config.toml
moe_layers = [0, 1, 2, 3, 4, 5, 6, 7, 8, 9, 10, 11, 12, 13]
normalize_top_k = true
balance_loss = 0.0121
balance_bias = false
n_groups = 4
init_std_router = 0.00793
vocab_size = 17667
norm = "rmsnorm"
tie_word_embeddings = false
optimizer = "soap_variant"
beta2 = 0.95
max_grad_norm = 1.0
max_seq_len = 768
train_tokens = 510300000
max_steps = 3894
Below are experts of layer 5 (counted from 0) of a mixture-of-experts language model. Rows are named router (the router's row for the expert), gate (a neuron's input weights, with its number), up (a neuron's input weights, with its number), down (a neuron's output weights, with its number) and show model dimensions 96-191. Each number is 128 + 24 x the weight over its row's rms, rounded and kept within 0 to 255. Numbers have three digits each.
After each expert's rows: a language model's description of what the expert responds to; "comes before" lists some tokens at least twice as common just after its tokens as in all text. This comes from a sample of Wikipedia text that the model never trained on. Tokens count by the router's weight.

# expert 1
router:116101142129145143091143098148132103095101105121104126118153134156133143160120172118124137117064137097139144120128127117128116125152115151147127113105069107081123113088077157100158118166111137165143122122097140192083165106143125134112170122107154140096100093113143120165148143129158104148
gate0:152121122127150115122107133108078129083092118142169178153132118145134129135152080107128132121130129115140135162144155156097153087146147152126075158097080138116137144069126122137126138103162117141144111144138087104105166126066133095121134067096180117127141119151118128136098114152155143159
up0:114110138094111155103104128132145153152126103115093079142109142156130103131113192131127132128109127134119121130100121100160110107163102125111140113164154123139125137154149126135141130193102069159099104143131129127122101125179145138159136159127078115142141127101163147091145137140108117101
down0:155115086091103113122131131119056151115056104162158163146133139141130111091132132153119095108159166126153132148137115111099130148151097130120119149138125104115162121066098136138121101118107094143090131139111109130122138102115142156109172122112170082128159143158119131134150126140092143124
gate1:150141121103101112127086140147141123108096101114135127115142119117114104129085095105141156120101129117117139114133167111183165119105094111178089145127078089175135133124161151157144124151089098158114120095106137129144156181104132090129141123145140094132085134150092094134103142128118124148
up1:111179137123146099108113132140135157129176146121114119113134113113121108136136135102147079135135143148134155119069139146158113135130122108142128128156115114108091134142136114129097138110102139107144083080113114088201133058159156124121140168125124140104114158136135134138137080118137151132
down1:129132140124146112147097135099171153106166151087149144103136131125141096100157108119130102120131156136121133119125111177088164121117129077095144123123134124127092129118160152092129134118156137135167125138115165120091123142114148116180122102141122132130106138126095101137138158101085090149
gate2:159106096126161113137100100134124151100152109088120137125126089107152156155145164093102110183119164087102148150115095117127113140143093081129109141101112106147125139141116174139143130164097116121099140098112102100126098161170098115169129147135138114122144109210133126096145140122123141144
up2:164129155131089161116159126114155136096146154129152129167113128106109115145133129123094107155097134160132121130130147168162102169115150163107160148132130166130109143134166090128114116071127162142167153110160152140134145082123108125083101124131167154174135140079119143114117119112126157064
down2:122137136140115151103131080168163138147089181130123180108091112137187097133115108103148110102134130128129079120119129136110148125119140165127175159145122142112118153126105085138089136123150121088152131120140148085147128147095090114084040094131091128129111129112136132094181128160100142128
Sentence-ending punctuation. Periods closing sentences or paragraphs before a line break, plus hyphens, dashes and table pipes, as in follows., right-back, Festival -.
comes before: "\n", " The", " In", " He", " It", " This"

# expert 58
router:113104109079114079153147180111151153106157117122131126114144179148096165122129128133128120151121136157149182132127155142156107126129137112135120179113154129125136115106174129175145118126140143154157153099153098163165153145114177137126156123142140150134148165148113177128128122139140099112
gate0:172088099158126090109147151106174134099104127169155118129106127140100158126109089130144142134150124192138135150162150129159104125159102130121119098150128138138131146193136122176101136130092157124115127108110137113147159133133070150146140097119143133135128126132171135151117127140191123118
up0:140103139103140110159111135112125122074131130149122157113161110120154097110147125131080136094150080199095133114080159109144166116179108115106138119107121124109119139131147137161100135103121108166143117090091103109149119131131142081115107160105096128137129126129138111108123140153106082124
down0:095127167142156124129106098089161152146122085114128137127099113149173129122152130121160141055140123162112130122120142087100102110145150121116132093133115094148150092132105126106066125124102138170154144112154121105150074117140128142166156097105119176143126104133145146145125177116159142145
gate1:148107104130070122115155144127111142124143162128127118125119160102128154094134134149155158118144113109142102159183180129173087076124089148083198144125121115104121146113142095139151105179107083141139128154153099101108129130120115144118112092174111127152124125098119129141146139102135149146
up1:077160156121118081118130166129103135155083116110181114104130131144128144077119163118133140130073118116104119149090124094086123128121114078149130097138112155108117119114095158155129143139151179083133134167139157162133149172152082138132132136103127138129130153128104131160124139113131175085
down1:111099081081172121134101130117120166142136144113109097130112147117112094126105120165092115170097132136123136097097159128126125061124155122126143088146140176112131140151123087098108129113143094134113163144118130152159105157151149128094202096141133116128138154139170110112132128140093105112
gate2:120115105133135139134152149070096140136084138094122120092146107149092118137085129117118138142110109123126118093161191108168114122101146117115136148084136070103177127142158161146162138140103106106124147116102119172153134071145105116117153123137103109151116119113092155126159114128109129155
up2:112164124138110119125085116154128122140168171147166125156101167129127148107125113132168130126146159168137129172140096103175119136126164117135114142154160155132114194156143128142138097110117124098072100124146135057073158148102121156139089148116152131130105165129176136133104145098158118111
down2:141143138135124151113145114127161128131128117111121197113131114135159147126132128156127144189111106152095147100154135167109092138146123087162127119161096148167145139121126130127143156120104114089140147124128148131134135095133094099126132107158129146148133134143079135144121137144112161130
Digits in numbers. Single digits inside longer numbers, especially after commas or decimal points in vote tables and coordinates (6,4|27, 42.4|37778), plus to and would.
comes before: " |", " the", "–", "′", "%", "″"

# expert 40
router:128187125140105119123121156146145168130089132152114111176147112120136129087155146161099144127190161164141136103112131137159086122123143096128159115122150095124178108136157124128107138133141117143077166089129146093150138165116106141140121119147142172096126098120130130149108149123138130098
gate0:133109090128141068083151162112108132133122113130102132139140117139136124118123134120117106131105110156151133145088162106105117130174091099116148157117162150150124130135158106133127113127124130113140134075139149149137121106152091141136160181107117108120094127152103142092136140143161122174
up0:117145107106145134113151115124122171126078118183092113153092125117168056151147138137146143164087143083119102149119077117131153127131098138130126150164104157117119114115148193150132153127091137140150120152108143104138150123107118097102159154146112163141146110109160159154162142128133136110
down0:119108160097121136113160137085157132120126112138122144154161116121139127179106129167145184101115151147147131095100157128138114156099110171159115103180137115095149078109159145147169125140131150104157123138137116126135186149138126154139076133133143149104133138155160138096140136111135170136
gate1:134122113103110093111119097135125120105105146130137114081139150138084103098150114104106161178093149182132148138124166117081127099136085169083122138150108108111139156125094154149146128122112110130114147172109112158123130134084079155137155156161118111120130139140095096122167123176089155148
up1:131122159177098107120156093114143121138178094085058151148158095143128117132096129155106112114133125124085161108140090138188159134124168133184123125105124138074114142130119131140104135127118134111138123141121134140147161116124156107123137142135124185124128126118142148083075153121115130104
down1:117089140192131159128125139108144093081108124105130128125120125106110154124152115112103105098153108083164100066124154091127117132136123173086127109175085120096152089135128150103150108145151142173115153077152118117121125135170116101111138160121106116125154132118111107125125089149151162136
gate2:141130096141117116095133123118149131123110128166120124120103134199121095116128094085165153137115082151136130123132143101154122147119137084143123119151071122120119113143138137148077143135096154086099136121093161127127129120075138173138122136135146127086132105139124127110125182090107111153
up2:154092154148126166149106109131093108109142133116144105147091148076133158146093117128093124120145146109130153131158138147143131096108094165098185138170136129094116124121150117139116114128138110140127099110121098118104102136163159087117112150107107136138117158087145124151117083127113127112
down2:134138094142153149124132106150089149127081133121124095149155147164112123088141106100125111136113105095133113128145092137124143110115120117139082141160156110183138157145146093124171161142146143133103098129144166110098138117092100148136161116129125091108127129105119118170124105120120109129
Line breaks and headings. Newlines ending lines, especially a blank line after taxonomy infoboxes before "Species of beetle", plus == heading markers and opening quotes.
comes before: "-", "|", "\n", "==", "The", "==="

# expert 53
router:134127124116123129128141119133144075145164120092114135163115094119114107109159118119165121150109152114137127143154103158130116117134148130158078159113124137107088140147096157132116151120173147123135082155127131078104097159131128085160149120115139098118137098132078102112142134160106141145
gate0:054150130120162146176112092149136123129116130150135125147066122147153161128102097150160114135146128126095155133178161117139106128142139078172134084108116116135154134141111068089151104082122136116126110163100137168103135117144153117151142108112089140142099133127141125154121127143116147117
up0:121124146099133110155115118096167153080127112157136106095132129112134130124120153170123135170137142100133118100133137113162132110096097131090145117179101124114161134128082157124148119142104133104153143130100048127125151120118129150121124113096117135141190161136131142130127163125179090123
down0:148145166132116139143125116106142118161135137103123100152089131099129116126118136135102090151144122138118137109121116118144132138154104127128082123136136135139149094122133152134123150055146108134108129136140109084133148095128188130145128120135092154117061141108114145111109135094105117086
gate1:160133100150129160123110137115136090123122100082121144163128149082121115143157138144139163124118125133139139150156135127151113115164125139119134143110153146130137114124073091104098129125098104138135135146127095144122085129114097102147100115129115170125139144150075153134133101108111127098
up1:115166101140102147166114144162133115143089137134143130096146178113108096145143141142171139153088121153144144184140123098089118123169101101104151102182154149109152096110081146121151152120125130099116116140149135140140128114180137109134120121146178123120130098151090121118135132147112140090
down1:125146129134112108074120103102148178118123118132094131154126117104178102098072118128180144097175117115138147144085112116155152111159109118138144127114093150132126165183126143167134149140114138171177155134136136131120115145129132138112126156128135118126115119154125124133146132134205122130
gate2:106123077157120160112114091102106102155111158107134130125123078166157105102128142107133101173128134158143151133149139112100139126087116171131122125123100102131165173143121131116086107140124127170144138158125170118125146122125142105169136135173140171057106134139126106143166077134132163124
up2:111151176138145107127109113136138105091149073116139100149108107121100157150109120135124130109155143113098109163093108044124122165096167107157118126133143163167140118102127147139108138138132169090126109166165127141145100119151073134091154170145097123163081114119158108123118119115167109120
down2:137084110114122087159097147141121147116093146136181164085151138132152108110116169155128097108139098125137109136125107119122136126166098120131129097118127131114149180116159153107163101127122117167162127108105095100065098127118146153093137117167128152153148139167142142123168176093118157105
Numbers and digits. Numerals and their digit pieces in tables, dates, page ranges and statistics, such as 13|50 BC, pp. 505, 3,269.
comes before: " |", "–", ".", ")", ";", "%"

# expert 2
router:174067133080113123132117145078180117125124091097095135120148145143138107105170096138122117127093146173137140135126119196132112135131108178113092126116068125122180113105119139103147138178097167124149144132117103132111158161097141109103163108146136081143133134129080137121160123148153103143
gate3:163106145143176130170112143134158112127096073110084170121119115143101139085113123101101129140088101110108121120154121147118134131088127153106101112121099110100152153096148138133077128118152154104088154113144182113123132127114111105098152093133152146144122095120103103126133110122146109170
up3:112130143123145114126119132116100129136119095109111108149154106157119156177118126103123088171104127161142118159133141111092121141128091119124120115130121097132144128128149148108143082168140116138111141119128111143101117161106097150192128127140125124168155142081116106098084175127134154134
down3:110116086144124188132139146109120223137088134145106190136138116113110120101102172141106103089166131117172109129122162119113138113174132131123139147153123131141144130132146115138094114111166120141116113146127160123105128091163140093087135145131126133132147125172154106101179097144135133148
gate4:132119143120148128120128097098131076117131104136142154120120118114152114111144115094113184108127137108141087108141128153188156109140136177122120176178115141096125176122136132111123066106134147119155107124147105142100123119118093119118120125095129135092081169132098105168110133139163109172
up4:160191136151113115142147110166034118108127126164148120101121159079100119182128086154131127100158126126124112127131126128116130112166161121124145127124120116123141158122145127135108115136135131129136141120142131104186123094096143119105131128155123119107070128100121073156114149093147149139
down4:080069099134114121149145162116157151144093130134115161128134091148134143118112180124145163140096131157138112148138148120155121128180086078151113147157103120112119097148086104103117102107114099157123130129124140155119140129105121126120118139169106114173148184135140123124115080180117150146
gate5:131120099106170127116148128133128165121192103076128118113080133143116135102171098111129102134081143142120107145133129142120121095131178129128081175096139122164125174113179137109139082119168093109168139121136100130098165128118164098139087089159127119086112108119115109134151139149149115131
up5:147123103104153145169130142136161149157169165103112171116095080122121123134124127114158106100182124088087082149145098171135089110123137118105133122124142115136112170121150132111102128123161145120138143133155118114139124083085150107086092076156171149126149144135128107116119151097183123126
down5:133135123139157106119110132121111104143115109132126069142181164132131115131111073121161141114113125145154129146149133116154128152135070107150103123149097099149168106103106129127170136085100112168127108122151106133115173158139102180148143135128102141136088141136099148129155146189133121088
Time and event nouns. Time words and event nouns ending a phrase, like later, years, season, election, film, and month names, plus sentence-final periods.
comes before: ",", ".", " in", " The", " to", " He"

# expert 52
router:127080114130111140083120116091143134130088123135118106091146121144121117149114138130151126110073116144143150171109144106115150156170098168145096125142119110089158106084077142108157120156083108099121114118107107155151134093143131123085148105062096118125114158109157128115146139111155090107
gate0:130124152134147143126132154119144102151143122130156130131119121119091167131145117145147091153106153145104145134157163149145132114118082108149159118133165151114126068148129139138109161133172115126132110155141135154150117155132098130104116107117122104154120129130171129124141051119108089092
up0:169072141134094160136121136144129140088131123111136147142127138170115138108133138107132139112152142137168136096115131058090096106103135155103148152124114127143168127154151077128134110129149123174113159128115111111167152148095114126128087127103158126111146109139104112125097153153138128129
down0:121091130148120139089172147128147114135173140112118161106110150119143159146183172114124109133141135155140123144122179142102151111097146127125140128109099130127121099100132141161112127109207123133083097156138118158112123107148168140118168099141094132130109125119154161082100063167160112164
gate1:109169142132140109143126141151185130079084137119124150117132133137181153117106119142147116119129111141103117093109139094191121155088154114112129152146122123165123068103124095170127122111120116134105121095126123138105143156125126089084117173142094083148123155098126132132130141135125166152
up1:132130142140129116125118130134118109097118102115113106079145141140129144146129152104119176148108128085128163133104148103138142151125124137114152137159117133144103122108110123136143130107124172132104095122107133171117107160148136074092149192115080127161109153127139171160136103100131167140
down1:122088115155105119115147166113115145156103116129140143121147163145143097104096194111123139112130106104163135126131090154085112154155117132164104126131085108108118143111159096129147140142122136106116131147122116147118126089134116142146145099126121130086182137141161123098121148133098084146
gate2:136125089114168154151110142140095122176143158129138091123116147096138110149121153102158135120107130137117148117155164120096136129176151127112112133160151134135121121136059126118112132150102085109109135154106159140128093119132109145079129107155139126118119106125119117168125174094104110137
up2:141096117146115189198126108098107135136121193136138123064129157137110132123079136116134138143131155129117177132107155122118111105157125113109116141155117150119127160143100115086134097129113133099117131149113186095134117130121152147087166143156145094140137163122142109164102135098127098138
down2:127133146125130114120122096117142112127141123174110059166105145107080149124146109102118169101108071134163154164094083164174160154116083138145148107139123098129149135162108097149166112121120160136101123124139097150112134179134141122129134097118152149117106123099128154140109143174130145103
Prepositions and conjunctions. Prepositions and clause-linking words in narrative prose, such as to, of, in, during, when, if, while, often before the or a.
comes before: " the", " a", " be", " his", " an", " he"